config.yaml
hidden_size: 384
n_experts: 64
rope_fraction: 1.0
init_std_qkv: 0.0253
learning_rate: 0.00234
decay_shape: "linear"
Below are experts of layer 5 (counted from 0) of a mixture-of-experts language model. Rows are named router (the router's row for the expert), gate (a neuron's input weights, with its number), up (a neuron's input weights, with its number) and show model dimensions 320-383. Each number is 128 + 32 x the weight over its row's rms, rounded and kept within 0 to 255.
Before each expert's rows: a language model's description of what the expert responds to. This comes from a sample of Wikipedia text that the model never trained on.

# expert 61
It responds to: List bullets and separators. Line-initial list dashes, table pipe separators and dashed table rules, colons, and hyphens in terms like first-past-the-post.
router [104  97 109 143  90 114  86 142 110 114 161 166 126 109 145  95  98 141 178 117 156 122 122 146 195 139 140 171  97 111 122 126 150  86  80 176 134 143 126 180  99 148 114 121 107  87 136 116 118 159 169 116 115 136 149 141  85 163 130 165 117 196 182 142]
gate0 [171 119 108  80  93 177 129 179 128  72 159  88  94 125 148 135 113 111 155  81 139 210 114  99 145 155 166 118 170 116 190 123 157 134  96 184 147 117 166 149  92 109  89  95 139  76 115 165  66  75 165 175  97 145  84 179 128 156 105 130  96 162 168 125]
up0 [167  97  99  54  78 128 115 143 138 116 139  95  79 129 143 156 104 106 143  63 136 210  77 117 150 109 152 151 159  82 182 134 136  99 105 153 128 100 134 143 103  98 100 118 130 106 116 154  97 105 201 212 109 151  78 154 128 147 115 150 106 199 139 123]
gate1 [105  73 108 166 144 129 132 166 135 224 100  70 129 167 145  80 161  94 107  60 147 151 127 131 109 172 101 150 165 129  80  95  87 146 180 140 157 157 200  68  82 119 142 105 128 136  96 128 117 129  96 168  61 107 155 135 119 165  89 137 119 160 146  77]
up1 [ 90 124 118 175 118 137 152  54 136  90 129  94 135 205  96  97 165 192 105 162 179 106  77  61 121 159  60 149 149 113  97 132 143 144 163 166 157 162 181 131 148 155 135 135  92 103  81 134 173 110 111 120  83 143 145 164 124 110  66 184 142  55 115  80]
gate2 [119 140 121  74 157 157 166  86 176 173  86 102 170 106 119 130 118 131 123 125 124 130  87 105 171 146 209  96  91  90 132 119 128 131 102 149  75 129 179  99 118 143 146 120 146 137 127  87 145 166  93 133  71 156 119 109 127  43 187 134  92 110 122 153]
up2 [133 114  75  50 104 111 140 111 163 143 135 125  89 106 118 149 166 135 144 146  98 130 127 149 129 138  70 121 109 186  86 166 130 133 141 184 127 101 100 149  50 130 137 123 176 146 134 126 168  77 127 102  79 148 107 145  99 141 159  78  81  99 102  54]
gate3 [101 130  93 117 105 137 139 153 108  97 131  90 119 221 184 112 140 145 158  63  90 126 127 108 138 151 141 177 161 183  95 145  87 130 130 109 119 162 123 104 158 130  78 122 158  99 111 114  97 152 116 138 168 106 124 122 109 133 142 125  88  69 153 166]
up3 [135 142 157  98 158 158 105 134 137  69 145 118 133 122 138 105 123 172 137 150 145 148 130 198 102 150 143 151 167 111 139 155 127 129 171  83 142 114 149 146 113 186 130 119 103 135 119  80 157 136 124  91 141 145 110 190 120 174 119 167 129 161 146 140]
gate4 [ 95 127  92  83 143 141 115 138 120 111 195 116 115 111  88 165 161 141 159 106 118 172 130 127 116 155 158 147 128  94 157 120 113 132 116 143 191 142 107 110 107 168 136 150 105  85 151 129 108 117 165 143 181 118 109 124 100 120 150 139 150 127 110 154]
up4 [125 131  28 128 143 123 108 145 148 127 168 162 151 131 119 140 109 147 135  85 221 164 167 175 112 147 132 184 161 106 192  99 126 116 121 172 152 165 128 150 111 182 121 102 151  52 133  87 152 138 102 106 136 134 149 106 127 120 135 135  90 107 132 103]
gate5 [ 73 102 163 109  77 115 110  64 128 122 114 146 100 118 163 133 144 173 109  70 158  83  93 137 141  84 143 159 131 113  84 121 130 163 137  66 108 183  92 163 166  96 143  95 151 136  88 195 104 198 161  80 148  79  85 148  84 137  96  94 168 161 154 128]
up5 [125  54 185 118 105 122  99  38 123 117 121 119 118  79  97 135 174 182 142  62 180 117 113  97 130 103 139 159 136  98  61 144 112 161  78  74 106 146 119 164 156 113 142 128 131 170  68 240  97 147 147  94  89 138 120 158 155 136 141 115 125 136 119 133]
gate6 [124 145 105 147 178 110 150 154 117 101 164 101 131  89 132 128 141 114 110 120  46 151 127  88  84 133 149 157  99 122  96 125 132  63  92 141 125 154 138 193  92 122 120 105 194 148  75 139  93 126  86  64 131 170 151 131 114 148 161 132 136 101 200  94]
up6 [156 128 132 138 165 127 122 131 113 104 104  74 132 144 116 114 163 129 107 131 176  97 137 122 117 133 112 145 110 146 144 130 118 185 141 117 147 123 142 100 167 154 133  98 117 137 248 134 144 115 181 158  77 100 156 188 126  85 183 112  72 147  33 146]
gate7 [177 104  97 146  58 107 116 120 140 113  82 118 150 119 127  98 120 111 166 153 103 161 141 121 179 137 118 100 122 133 107 132 173 139 166  96 129 135 126 115 100 110  99 113 156 210 151 161 108 100 104  85 143 123 163 103  40 100 216  97  17 121 139 138]
up7 [121 108 112 114 160 144 146 137 116  98 172 126 120 158 109 128 189 137  83 120 178 108 103 157  97 120 154 132 131 112 139 124 131 108 108  95 175 130 100 114 118 171 167  97 124 125 158  88 166 151 131 129 119 149 131 109 202 149 163 108 169 180 124 157]
gate8 [130 130 166 110 103 138 165 135 134 128 146 129 109 163 120  94  80 131 194 137 149 116  47 119 129 154 138 110 111 148 127 103 112  84 134 167  80  77 162 135 147 192 108 171 137 126  91  98 133 112 158  70 153 166 132 178  92 107 112 127 150  70 171 175]
up8 [121  95 103 149  95 133 139 120 178 118 117 145 126 187  90 100 171 147 158  91 193 160 147 116 162 165  75  98 120  92 107 161 137 169 102 102 146 198  87 123 117 150 134  69  59 166 129 135 166  84 105 154 108 101 103 139 167 149 203 145  95  85 157 143]
gate9 [131 120 125 145  54 111 127 145 172 100 125 168  86  73 135  73 148 142 130 175 109 162 140 121 110 155 122 115  75  86 122 129 128  83  76 157 131 117 135 139 118 124 116  96  52 171  67 141 124 135  71  92 155 161  81 128 119 160  87 142 126 127 127 146]
up9 [177  95 144 145 115 160 128 154 153  98 130 101 149 178  91 155  97 119 167 164 129 140  91 132 123 130 130 147 134 164  98 138  97 112 197 155  65 115 150 127 115  99  54 106 117 139 103 128  81 142  79 117 123 128 109 126 126 138 124 129 147 100 116 176]
gate10 [193  91 142 132  77 150 153 118 139 124 160 139  86 157 116 166  72 111 127  78 124 154  84 103 180 113 193  49 113 160  93 123  89 161 161  98  80  78 169 230 130  64 116 158 106  94 129 165 128 137 122 138  77 112 121 108 141 148 136 125 119 121 112  98]
up10 [247 137 141 126 139 114 115 165 161  98 144 112 101  81 103 116  84 106 105 107 150 104 110 154 136 154 157 178  81 126 130  99  93 137 111  99  75 148 129 147 139  98 194  86 143 142 101 146  84 148  96 128 107 120 188 110 119 125 120  68 102 103  97  63]
gate11 [ 79 128 143 129  90  92 102 143  99 104 162 185 139 144 148 122  97 157 216 165 140 121 140 164 150 117 112 126 143 130  91 165 183  99  91 162 103  74 124  95 138 105  97 160 194  91  66 171 161  78 178  89  84 128 153 207 137 135  46 119 173 173 219 129]
up11 [129 110 173  94 159 122 165 122 114 132 136 138 156 116 132 139  86 100 194 181 101 187 127 114  75 143 168 151 174  86 150 219 139 119  82 168  95 185 120 169 151  55 153 145 126 165 154 122 131 103 144  99 122 157 127 139 166 128 151 125 193 147 153  67]
gate12 [ 94 127 156 108 135 120 172  99  98  98 128 144 161 195  96 110 136 107 141 117 140 132 115 118 120 155 111 124 129 131  86 116 148 112  50 166 139 163 123 120  54 148 134 128 136 103 144 110  78 184 129  59 128 179 156 121 173 128 205 124  94 109 165 173]
up12 [120 168  82 150 100  99  96  84 121  75 109  96 160 103  96  88 142 147 144 126 157 116 116 165 119  96  16 154 122 100 144 116 160 156 176  93 165 103 175  75 158 123 169 192  76 140 116 118 176  99 151 144 102 198 168 136 118 155 186 148 213 138 113 150]
gate13 [123 131 116 112 115 147 105 156  95 168  93 198 109 120 143 130 115 154 172 105 113 185 134 117 110 144 121 155  91 116  61 124 129 141 111  42 136 115 116 148 107  68 172 104 138 122  54  95 144  86  99 124 108 138 132 134 114 136  63 120 107 151 170  86]
up13 [115 143 100 156  77  96 188 168  66 128 134 105 118 132 113 132 122 132 159 169 124 145 114  89  88 101 109 113  89 153  84  78 116 187 140 151 127  99 119 157 110  83 122 120 122  79  84 123 161  59 189 147  79 102 116 149 141 113 100 111 118 128 112 151]
gate14 [154 129 121 146 150  99  69 127  72  37  91  96 120 159 172  95 114 162 126 132  94 139 124 140  96 131  95  85 147 163  70 127 123 137  97 129 168 139 122 156 142 140 185 140  58 100  87 132 126 144 130 141 140 136 123 143 119 150  93  86 193 117 112 156]
up14 [135 129 144 169 102 165 206 100 141 125  97 149  92 173 101 193 137 104 149 135 194 134 125 146 129 142 113 134 116 109 138 122 172 157 174 167  88 117 121  74  86 122  97 143 178 124 144 150 156  82 112 110 114 130 106 122  83  68 122 157 144 156 161 130]
gate15 [ 56  76 137 120 123 105 118 160 101  98 111 147 146 134 174 108  83 102 121 131 215 191  78 163  66 121 142 179 151 110 101 151 160 147 122 133 142 133 175 203 184 179 130  86 192 169 146 114 103 126 165 133 129 132 143 138  75 135 112 157 121 123 123  76]
up15 [ 85  69 137 126  56 147 119  71  89 180  96  77 132 118 118  77 186 237 127  96 110 121 187 125 117 177 108  50 144 159 111 154 115 124 113 125 102 152  94 119 127  84 124 129 128 122  94  85 119 125 100 134 139 111 111 111 205  67  85 110 165 128 129 151]
gate16 [104 111  73 146 125  99 120 160 143 162 144 191 131 136 157 117 162 158 137 140 109 188 193 118 138 125 125 133 154 153 117 185 147 160  84 132 106  93 124 100 145 163 147 113 111 143  80 114 117 101  95 136  77 134  87 114 126  82 117 125 104 130 176 118]
up16 [152 107 161 144 174 144 107 101 144 106 130 164 117 121  58 111 119  97 123 112 158 161 139 121 144 123 143 136 121  97 186  65 141 160 135 118 131 155 114 137 125 124 187 147 122 154 129  90 117 121 144 142 124 119 100 105 100 161 158 141  94 141 168  91]
gate17 [195 138 170 199  83  94 172  65 156  98  92 134  87 136 133 147 190 142 111 108 137  91 114 124 170 157 117 113 113 188 152 152 143 138 111 151 125 133 157 118 114 177  76 132 128  92 124 101 176 134 147 169 128  99  87 164 136 128 149 108 158 116 110  64]
up17 [134  96 152 127 127 155  67 115 185  92  72 168 113 135 126 102  72 110 150 160 155 129 160 124 186  25 141  75 121 190  66 123 175 118 100 119 139 167 116 142 127 114 134 213 156 168 128 138 103 145 122 134 144 100 154 126  92 148 147 143 117  99 140 126]
gate18 [103 117 117 206 154 128 132 146 183  93 171  94  93  90 153 130 204 168 174 131 140 121 164 132 182 104  76 170 168  99  98 175 141 173  88  94 162 139 134 129 112 138 112 110  73 151 108 132 150 147  84 173 121 141 122 157 139 122 170 108  57 104 119  92]
up18 [ 67  97 169 105 142 122 103 114 151  89 172  91 107 120 162 132 185 179 186  83  85 154 120 157 160 148  91 140 136 143 140 163 105 160 165  90 100 179 139 142 113 127 168 127 148 158 136 123 146 114 102 126 158 118 141 189 141 164 160  99  43  84 171 114]
gate19 [ 93 114 138 139 165 138 134  50 172 107 100 121 137 197 208 142 112 133 173 138 154 165  53  74 137 113 121 134  86 121  85  97 138 144  74  90 201 127 122 167  96 129 155 159 131  92 101 192 160 138 151 125  72 113 129  72  86  83 145 171 111  80 136 143]
up19 [162  90  47 128  95 105  51 169 130 144 149 128 133  85  61 135 135 145  99 119  90 128 148 102 142 117 144  74 106 136 131 139 127 139 121 129 110 164 114  98 138 126 122 133 121 196 131 117 129  79  92 176 173 135 173 144 176 139 106  72  81 153 111  95]
gate20 [128 104 117  58  99  81 120 115  97 134  27 155  74 125 180 143  81  99 144 164 102 143 154  83 172 107 111 147 167 177 163 115 118 110 132 167 116 119 126 121 135 146 132 147  81 115 107 109  85 106 163 157 133 111 149 158 206  56  81 132 143 178 152 103]
up20 [ 73 127 102 151 116 135 135 124 105 124 171 165 149 125 126 143 139 162 146 101  97 153  48 101 118 146 112 109 145  74 129 100  87 142 179 107 132  90  95 227 141 115 191 140 124 139 135 149 175 151 136 127  65 131  99  68  84 147 117 127 113  77 131 100]
gate21 [153  90  84  90 112 105 170 144  84 122 139 108 128 151 142 127 221 131 118  99  43 101 112 132 116 144 117  92  75  67 102 122  64 158 119 130 107 177 109 162 141 110 133 186 112 143 123 129 174 144  75 107 141  59 185 126 118  80 150  78 106 149  83  86]
up21 [106 150 143 177 147 132 101 111 120 121 149 131 142 108 136 163  92 112 125 139 134 110 118 104 163  96 102 126 204 187 151 156 142  68 130 103 125 104 125 136 131 149 143  69 151 117 195  84 107  72 158 165 122 168 107  97  92 149 138 163 124  97 142 163]
gate22 [119 115 203 103 108 129 135  74 122 106 102 130  68 107 103 123 139 131  67 126  81 148 126 123  60 163 144 142 150 131  78 159  98  91 132 109 123 139 133 116 146 138 134 121 130 131 149 117  87  69  91 150 148 108 112 167 112 201  95 166 108 143 129 134]
up22 [131 127 127  94  83 124 114 130 125 116 138 179 127 167  98 155 115 148  95 128 126 115 165 122  34 161 107 146 131 102  55 177  76  86  99 126  99 132 159 154 118 155 133  86 107 138 141 113 125 124 104 206 152  90 148 188 103 179  96 114 150 143 167 109]
gate23 [121 107  76 158 162 118 126 147 178 173  89 112 158 131  74 123  97  68 122  63  38 148 182  98 111 129 112 199  96 147 120  77 152  82 157 159  89 109  70  93 102 135 141 119 166 114 196 136 122 176  91 104 162  92 131 132  74 143 106 119 136 118 146 179]
up23 [165 147 127 108 105 117 126 143 144  82 131 176  97 158 156 115 166 179  92 142 115 142 158 171 123  42 172 131  97 131  45  99  89 168 128 140  78 131 151 126 110 112 149 174  99 131 117 131 167 147 166  94 135 146 122 145 118  38 143 149 192  92 137 102]
gate24 [115  83 182 158 171 136 193 155 135 150 112 107  95 123 111  69 130 122 162 134 118 157 152 121  69 143 219 108 100 143  92 135 182 163 119 127 182 133 142 177 147 169 172 117 109 140 162 219 140  92 154  96 117 151 156 118 163 171 152  86  69 150  99 116]
up24 [101 152 111 172 109 120 139 122 111 211 127 144 180 137 113 182 159 133  85  89 166 137 132 126 194 106 103 119 121 156 120 152 122 134 114 126 103  67 106 104 109  98 151 147 106 200  86 120  40 174 137 100  97 141 178 145  59 120 132 149  94 118 152 141]
gate25 [105 124 135 197 135 130 101 122 138  93 174 148  95 143 134  54 137 123 138 107 140 145 156 117 176 129 126 118 113 214 134 141 198 150 142  94 163 134 166 107 137 130 111 152 143 161 132 125 162 138 216 154 197 130 210 160 166 155  85 129 131 126 153 247]
up25 [113 123 174  77 146 119 103 153 148 125 123 107 113  79 201 107 128 109 145 120 163 123 134 115 109 100 175 177  98 135 153 122 183 133 131  69 138 118 124 159  88 106 130 161 120 118 153 114 162  98 158 104 141 126 120 120 111 163  61 106 124 146 223  85]
gate26 [ 65 124 117 182 138 132 143 136  87  71 140 159 123 100  73 155 100  92 103 146 139 124  82 135  75  97 139 170 127 168 154 143 110 148 145 129 141  57 154 130 113 121 105  91 124 165 114 105 153  97 135  37 140 109 160  81  65 181 129  77 159 175 156 130]
up26 [126  82 140 112 104 137 154  93 172 115  93 141 161 119 158 123 109 154 142 118 132 115 130 136 172 110 136 144  70 162  88  71 117 125 171 190 199 151  82 121 147 160 110 163 128 127 119 144 109  87 142 167  60 155 151 149 150 107 131 112  96  60  76  72]
gate27 [ 82 124 121 162  38 112 106 124 144 108  71 134  81 155 158  95 119  98 164  78 139 115 185 181 157 102 149 129 140  96 129 129  87 114 166  92 106 144  92 112 150  27 170  96  71  92 115 168 155  74  87 109  99 131 147 168 110 134 199  92 103 122 164 144]
up27 [132 120 143 147  51 128 146 100  93 132  77 143 157 138 149 152 119 162 144  44 128 132 120 183 117 147 108  96 154  91 137 134 127  91 169 154 171 148 150 128 130 122 214 123  95 163 130  81 137 152 112 106  84 119 109 170 173 148 101  79 142 137 138 117]
gate28 [108  86 169 182 142 111 161 106 120 117 180 126 145 118 125 129 160 152 139  81  66  99 154 119 162 153 116 161 142 147 181 179 191 135  44 101 191  96 165 149 122 120 119 118 144  71  86 128 124 146  98 167 128 117 184 118 148 108 152 170  68 175 172 158]
up28 [119 152 114 170 158 131 157 119 150  98 177 135 166 130 153 125 145 130 171  88  80 111 187  82 127 195 184 113  70 140 142 166 139 187 110 101 212 129 184 132 125 145 155 139 114 100  87 133 145 161 171 118 149 163  70 137 165 102  97 196  78 175 208 106]
gate29 [148  94 150 201 109  96  72  42  79 116 167 155  76 174 137 134  91 167 150 182 112 150  84 112 121  96 117 129 123 121 102 101 144 135 133 108 124 121  99  89  88 125 106 173  66  84 148  39 130 177 113 135 161 141 158 137 199 137 107  70 196 155 146 122]
up29 [ 95 144  61  69 178 163 194 219 161 155  75 116 145 133 113 131 170 128 136 114 126  94 181 157 135 134 134 130 157 165 174 151  91 124 165 170 102 112 154 182 159 122 127 114 204 157 126 159 130  91 156 134 100 124  72 104  97 126 157 125  85  42 125 152]
gate30 [159  94 126 138 154 102 172 147 175 141 150  87 167 161 157 105 137 147  87  60 173  97 164 153  91 118 129 136 136 140 185 106 160 119 151 145 160  92 141 149 123 144 102 156 112 134 196 159  93 144 153 144 115 127 124 124 159 153 155 163 160 102 146 109]
up30 [ 91 113 100 149 113 102 131 155  76 143 134 130 140 189 146 173  95  80 155  97 130 119 167 140 107 163  81 116 142 147 134 182 148 134 143 149 195 219 111 149 121 168 183 174 136 141  76 149 172  87 159 162 122  98 181 146  88 136 161 144 141 144 143 108]
gate31 [147  98 162 182 156 158 126  71 127  77 185 147 128 142 130 118 130  67 191 172 186 123  83 121  86  88 157 187  77 178 108 109  87  49 102  80 128 176  90 133 109 155 102 133 174 172 101 197 148 162 110 123  62 122 160 161 110 152 103 147 136 101 141 129]
up31 [105 136 110 203 135 134 213  85 123 167 114 105 115 116  64  98 211 140  88  63 104 133 104 174 151  99 151 103 108 123 135 134 109 149 132 118 142 188 155  87 194 133  81 131 134 138 166 101 125 161  96 147 113  96  84 151 120 120 171 102 108 115 136 110]
gate32 [ 96 176 128 172  81 139 134 129 155 157 179 137  85 117 132 112 196 142 121 141  75 153 123 133 153 146 125 147 109 101  97 178 102 104  95 156 116 124 109 115 105 126 108 111  70 166 218  71  84 145 109  78 131  69  96 104 140 106 142 113 124 142 117 132]
up32 [141 130 150 159 125 130  85 152 101  99  93  94 104 164 161 154  76 153 108 136 102 167  88  93  82 109 137 184 111  98 136  79 114 146 104  87 151 115 129 168 117  93 160 162 151 127 135  56  84 153 153 101 149  44 162  75 140 135 123 101 177 101 108 147]
gate33 [152 126 225 102 125 181 133 132 109 111 117  95 163  83 172  43 128 102  59 155 163 117 107 117  90 163 107  88  85 140 139 169 118 129 141 101 121 107 133 144  97  97 120 145 161  95 131  93 128 122 107 153 144 120  77 135 134  90 111  92 117  91 121 132]
up33 [ 81 118 158  59 107 146 116 125 113 176 108 107 126 128 120  69 104 112 192 139 147 154 144  83 135  81 103 122 126 181 137 108 133 131 133  88  65  77 150 159 122 102 107 165 165 147 108 120  98 137 150  92 163  67 112 133 134 141 141 129 138  83 137 159]
gate34 [117 125 109  96 125 115 115 146 142 124 186  81 140 139 145 119 141 135 162 251 108 118 131 164 184 186 142 134 102 151 132 139 162 156 100 105 153 162  93 121 114 130  92 126 138  72 110 136 146 137 128  97 142 135 159 144 158 173 155  68 133 144 184  80]
up34 [126 117 134 180 148 150 115 120  97 100 165 111  73 107 140  86 110 166 163 234 182 106 145 153 223 141 160 138 120 206 108 138 156 121 147 133 164 127 119 114 130 103 121 121 168 123  92 208 140  91 130  78 122 164 137 108 137 186 145 123 113  69 154 107]
gate35 [ 99 130 113  85 108 126 154 108 113 155 138 106 111 124 107 146 135 133 122 190  93 115 138 147 136  75 155 130  80  94 140 119  86 120 126 126  92 116  91 149 165  75 125 140 165 116 141 144 147  95 139  99 108 135 128 138  76 159 161 121  77  93 150 124]
up35 [133  83 154 113  63 108 111  92  97 153 141  96 133 122 166  89 125 108 255 107 163 151  97 132  73  80 144 147 124 121 103  81 120 105 125 151 154 139 179 153 110 101 163 132  95 169 110 132 107 167 123 174 128 133 107  82 168 112 117 116 135 129 119 184]
gate36 [ 56 122 132  96  88 155 177 167 152 163  97 137  96 138 109  70 134 140 162 134 106  86 114 133  63 124  78 200 111  85 136 155 139 135 157 104 162 100 137 189 129  46 134 138 116 107 144 109 135 126 128 104 116 122 136 168 157 162 134 145  90 136 172  43]
up36 [ 95  87 102 111  67 136 177 194 147 169 111 113 125 202 129 102 134 187 137 155  41  79 153 157  63 160 116 144 165 111 160 146 126  94 159 119 180 134 117 166 115  80 148 120 114 132 154 101 147  64 130 173 110 122 135 172 129 136 137 159  96 136 144  92]
gate37 [110 118 146 230 142 110 147 156 116 150 115 121 146 137 165 189 147 158 151 142 160 141 112 127 187  99 121 119 119 195 140 161 131  84  78 103 173 131 114 118 140 144 120  55 143 167 129 142 111 155 121 145  63 145 122 150 109 114 144 214 134  95 113 124]
up37 [134  72 174 159 124 127 121 135 123 131 171 110 100 139 162 105 124  83 144 188 164 117 128 142  53 132 124 100 128 138 147 184 166 189 188 114 185  83 102 118  63  57  98 158 191 160  99 108 150  86 111 126 125 135 173 123 142 120 134  72 132 184 129 169]
gate38 [179 102 190 134 214 148  53 124 134 132 135 138  61 138 112 146 137 136 149 122 139  72  92 108 182 115  70 114 121  92 148 140 153  88 110  94  91 145  87 113 133 101 181 166 146 101 113 112 129 154  96 145 100 139 150 126  78 149 123 197 131 133 116 130]
up38 [160 123 189  83 156 139 105 119 113  50 160 169  84 167 197 142 179 145 134 160 122 127 105 151 206 129 126 118 131 114 107 171 139 176 137 163  87 125 144 135 100 130 112 149 160  91 117 131 154 131 134 120 114 169 126 115  90 158 112 149 130 146 188  77]
gate39 [136 128 155  89 114 159  89 161 162 196 170  78  64 133 151 105 148 106 127 130 151  85 168 176 135 113  76 132 104  71 116 103 104 147 127 118 158 143 120 114 144 127  76 134 135 100 146 112 172 119 138 153 130 154 122 128 144 165 146 113  87 144 132  99]
up39 [143 124 170 108 100 133 106 121 123 132 164  85 100 117 135 140 116 103 102  94 152 125  98 171 143 136 161  82 133  95 189 110  96 120 138  97 112  92  88 132  82 148 100 105 159 137 122 103  97 138  91  91 132 178 104 116 151 134  90 132  87 123 129 150]
gate40 [ 98 161  88 154 109 135 145 148 125  98  86 137 163 117 161 159  91 147 143  95 110 146 162 134 144 119 138 158 158 197  86  79  86 145 176 163 119  93 116 174 160 119 125 118 181 102  95  76 123 173 116 180 133 114 136 134 158 115 145 122 131 136 125 128]
up40 [ 97 169  80 138  75 126 155 118 159 162  67 154 104 177 134 199  83 103 124 136 123 127 155 133 134  60 127 185  92 121 159 114  98  56 112 142 124 138 116 175 148 118 129 119 181 114 127 144 130 164  96 135  99 154 130 131  42 161 110  90  72  85  87 141]
gate41 [113 166  88  79 112 135 160 161 143 124 111 127 128 124 149 121  91  82 119 143 130 143 139 130 150 145 113 178 119 117  97 129 133 118 115 173 107  80 129 130  97 117 159  61 109 145 112 160 160 141 139 127 104 110 139 144  96  94 158 132 122 141 132 121]
up41 [114  95 160 114 150 145 117  90 121  95 133 170 122  89 138 132 171 196 101  68 120  98  69 100 103 133 114 125 101 119 174 116  91 138 152 122 108 151 145  94 152 131 136 186 143 132 191 104  85 105 135  95 172 124 161  64 132 177  80 106 129 158  99 152]
gate42 [ 76 156 117 102 103 115 140 168  99 154  97 138 132 152  88 105 105 156 163 179 146 108 145  98  68 159 120 185 178 131 152 153 143  86  95 158 117 168 184 156 108  79 146 166 144 117 122 131 143 105 157  87 142 141 117 179  98 181 124 115 147 109 180 138]
up42 [ 95 142 132 133  99 127 145 150 114 164 174 120 132 155 119 154 137 103 156 185 137  93 110 125 149 143 149 149 123 168 129 149 168 120  44 161 124 153 119 147  40 153 135 125 139  99 120 172 163 129 161 106 147  98 114 170  91 176 136 150 176 160 200 158]
gate43 [140 128 145 105 110 125 124 116  81 170 113 142 104 137 114  73 189  88 126 140 188 165 187 127 123 129 100 101 147 168 132  50 117 112 143 134 154 131 156  94 163 120 166  74 145  84 127 187 143 127 134 132 133 162 153 157 124 167  93 120 132 166 145 196]
up43 [ 98 160  46 125 112 138 104 106 100 142 107  52 150 102 102 111 143 115 127 158 151 122 202 113 149  98 125 124 178 157 112 126 100 136 147  81 128 134  92 126 125 130 176   8 167 130 145 157 122 171 119  89 150 132 164 182 128  86  94 103 145 159  90 106]
gate44 [137  92 183 123  79 133  81 122 102 199 169 129 163  99  91 159 102 125 125 110  97  70 175 145 117 108  35 127 143 145 102 101 120 125  39 136 113 200 175 118 133 134 133 162 195 180  94  73 117  75 131 106 154 124  69 115 125 158  73  93  93 148 188  86]
up44 [ 96 155 125 174 150 119 132 107 148 131  33  79 170 141 167 173 147 154  78 170  88 143 117  98 127 127 121 151  99 169 105 143 111 119 119 131 119  91 131 172 111  80 112  39 130 134 170 122 120 160 129 120 108 185 155 142 136 124 227 169 129 166 153 140]
gate45 [112 128 133 181 130 137 168 106 110 135 203 127 163  64 150 140 118 152 141 156 130 178 162 116  90 123  41 144 179 135 109 108 226 101 159 176  85 147 145 125 148 129  88  95 117 109 107 154  98 100 150  99 124  93 133 106 156 116  71 151 141 105 135 193]
up45 [ 87 127 137 154 154 122 126 101 141 165  92 193 110  99 111 118 111 117  77 147 184  69 176  84  75 105  97 124 135 158  68 178 140 191  49 124  40 140 133 174 166 121 153 129 123  93 124 121 165  96 157  78 124 124 161 154 187 147  88  74 141  95 119 118]
gate46 [164  68  99  86 121 143 168 152 135 113 137  93 181 138  82  77  93 132 156 139 116 102 142 118 105 137 148  96 176 163 233 100  75 128 156 129 122 142 108  98  63 123 116 141 132  62 163  95 186 121 120 186 162 127 105 138 118  95 140 120 186 124 177 127]
up46 [152  58 143 118 180 156  30 152 149  79 112  71 154 129 117  99 190 132  53 112 153 140 152  57 145 139 153 127 155 229 166 125 152 169  95 130 115 188  59 123 107 141 105  97  97  98 141 128 144 160  93  94 155 151 162 106 108 119 138 141 151 162 109 138]
gate47 [ 98  58 133 168  87 100  63 169 136  80 163 172 190 143  95 100 111 141 152 148 109 141 169 186 168 135 118 106 119 184 124  90 174 153 156 165  93 165 112 123 102  98 154  66 172 127  86 141 174 143 157 104 149 162 152 107  90 156  68 118 185 119 148 152]
up47 [ 87 158 144  94 121 136 206 101 184 138  99 107  88 138 136 133 129 151  81 125 157 107  93  51 151 143 127 136 114 117 141 172 104 149  97 100 155 135 169 177 168 170  74 156 108 131 144 169 123 121  86 174 101 110  70 138 173 104 105 127  53 118  74 124]
gate48 [130 149 170 112 135 122 129 141 168 156 121 111 136  78 125 117 189 166 112  76 185 122 128 171 153 114 131 146 114 133 148 177 188 128  50 129 161 185 109 143 125 138 168 150 228 136 102  61 102 156 167 154 173 162 129  68 157  99  87 144  82 110 114  84]
up48 [114  91 127 150 104 140 104 117 102  87 134 140 143 132 157 108  82  87  79 130  85 103  97  91 162 137 103 117 121 163 127 121 119  84  99 132  82 115 127 160 192 141  89 141  29 126 129 193 116 154  66 127 102 108 104 168 147 150 188 117 174 138  29 205]
gate49 [141 122  92 150 144 166  85  95 162 124 111 163 149  67  93  87  87  59  73 173  70 103 138 137 149 117 136 112 164 166 139 152 125  76 181 130 171  69 161 152 133 132 112 130  97 157 160 196 121 133 124 106 133 127 127 136  65 150  59 165 119  53 114 134]
up49 [140 131 111  97 121 135 140 131 153 166 105 165 172 135  93  88 140  87 131 155 104 108 143 152 194  98 145 111 146 121 212 134 139 115 156  75 164  74 106 142 160 149 163  82 115 122 149 145 100 109 165  78 134 124  69 149 119 106  86 169 186  99 133 138]
gate50 [ 89  93  41 210 115 111 112 113 164 189 105 116 101 131 124 141 179 128 109 113 161 127 187 122 196 175 125 181  82  97 149 193 112 160 181 120  82 145 171 111  99 109 182 144 135 140 149 103 100 114 139 103 123 125 137 119 180  99 121  63  97 126 160 102]
up50 [104 147 117 102  83 158 108 117  88  71 138 123 188 140 131 173  77  88 154 108 113 177  61 124 127  78 135  89 135 180 162 119 100 147  84 111 177  99 133 203  85 124 101 123 145  91 128 124 166 157 193 129 143 147 117 129 149 163  55 120 213 171  79 188]
gate51 [213 117 189 142  75 173 125  97 116 159 133 128 105 137 101 130  53 126 150 116 140 150  86 131  80 109 149 158 111 110 166 210  99  86  78 124  76 130 117 163  79 161 129 115 134 141  88 158 158 110 142  86 111  85 157 121 119 145  87 106 149 137 126 173]
up51 [106 168 147 135  88 166 134  83 113 184  64 121 108 155 128 111  55 148 139 116 169 113 160 139 121 122 162  85 142 153 157 165 159  92 102 105  84 177 165 164  61 138 147 136 162 107 133 123 142  46 166  59  99  84 179 113 124 160 105 118 152  97 117 118]
gate52 [105 122 148 124 126 138 172 146 132  56 142 192 139 143  94 119 181  97 149  74 130 103 136  55 169 105 139 130 148 108 156  90  77  88 159 118  95 149 200 173 129 168 147 131 180 121 132 117 231 166  75 202  96  60 141 123  79 167 148 100 147 129 123 135]
up52 [ 87 136 181 134 163 140 130 125 158  68 164 168 100 187 138 135 150  84 137 121  79 114 106  41 136 120 169 117 142 118 142  64  61 111 141 118 148 181 160 132 132 149 169 143 167  80 153 135 202 147 111 180 149 134 136 106 112 164 133 134 190 160 123 164]
gate53 [151 157 147 147 113 101 136 138 155 129  63 143  95 125 111 149 120 118 144 102 145 117 181 121 149 111 162 129 107 140 116 179 115 115 114 138 124 173 169 100 192 160 136 106 170 141 175 127 100  56  98 160  82 109  67 216 111 169 151 168 142 188 151 119]
up53 [ 81 128 120 157 164 148 158 151 114 157 105 151 108 134 156 136 160 157 114 118 191 122 137 149  87 139  93 152 148 170  84 114 112 132  65 117 102 136  91  89 141 119 126 136 100 141 187 152 162 142 153  90 208  96 133 120 167 143 165 112 181 153 101  68]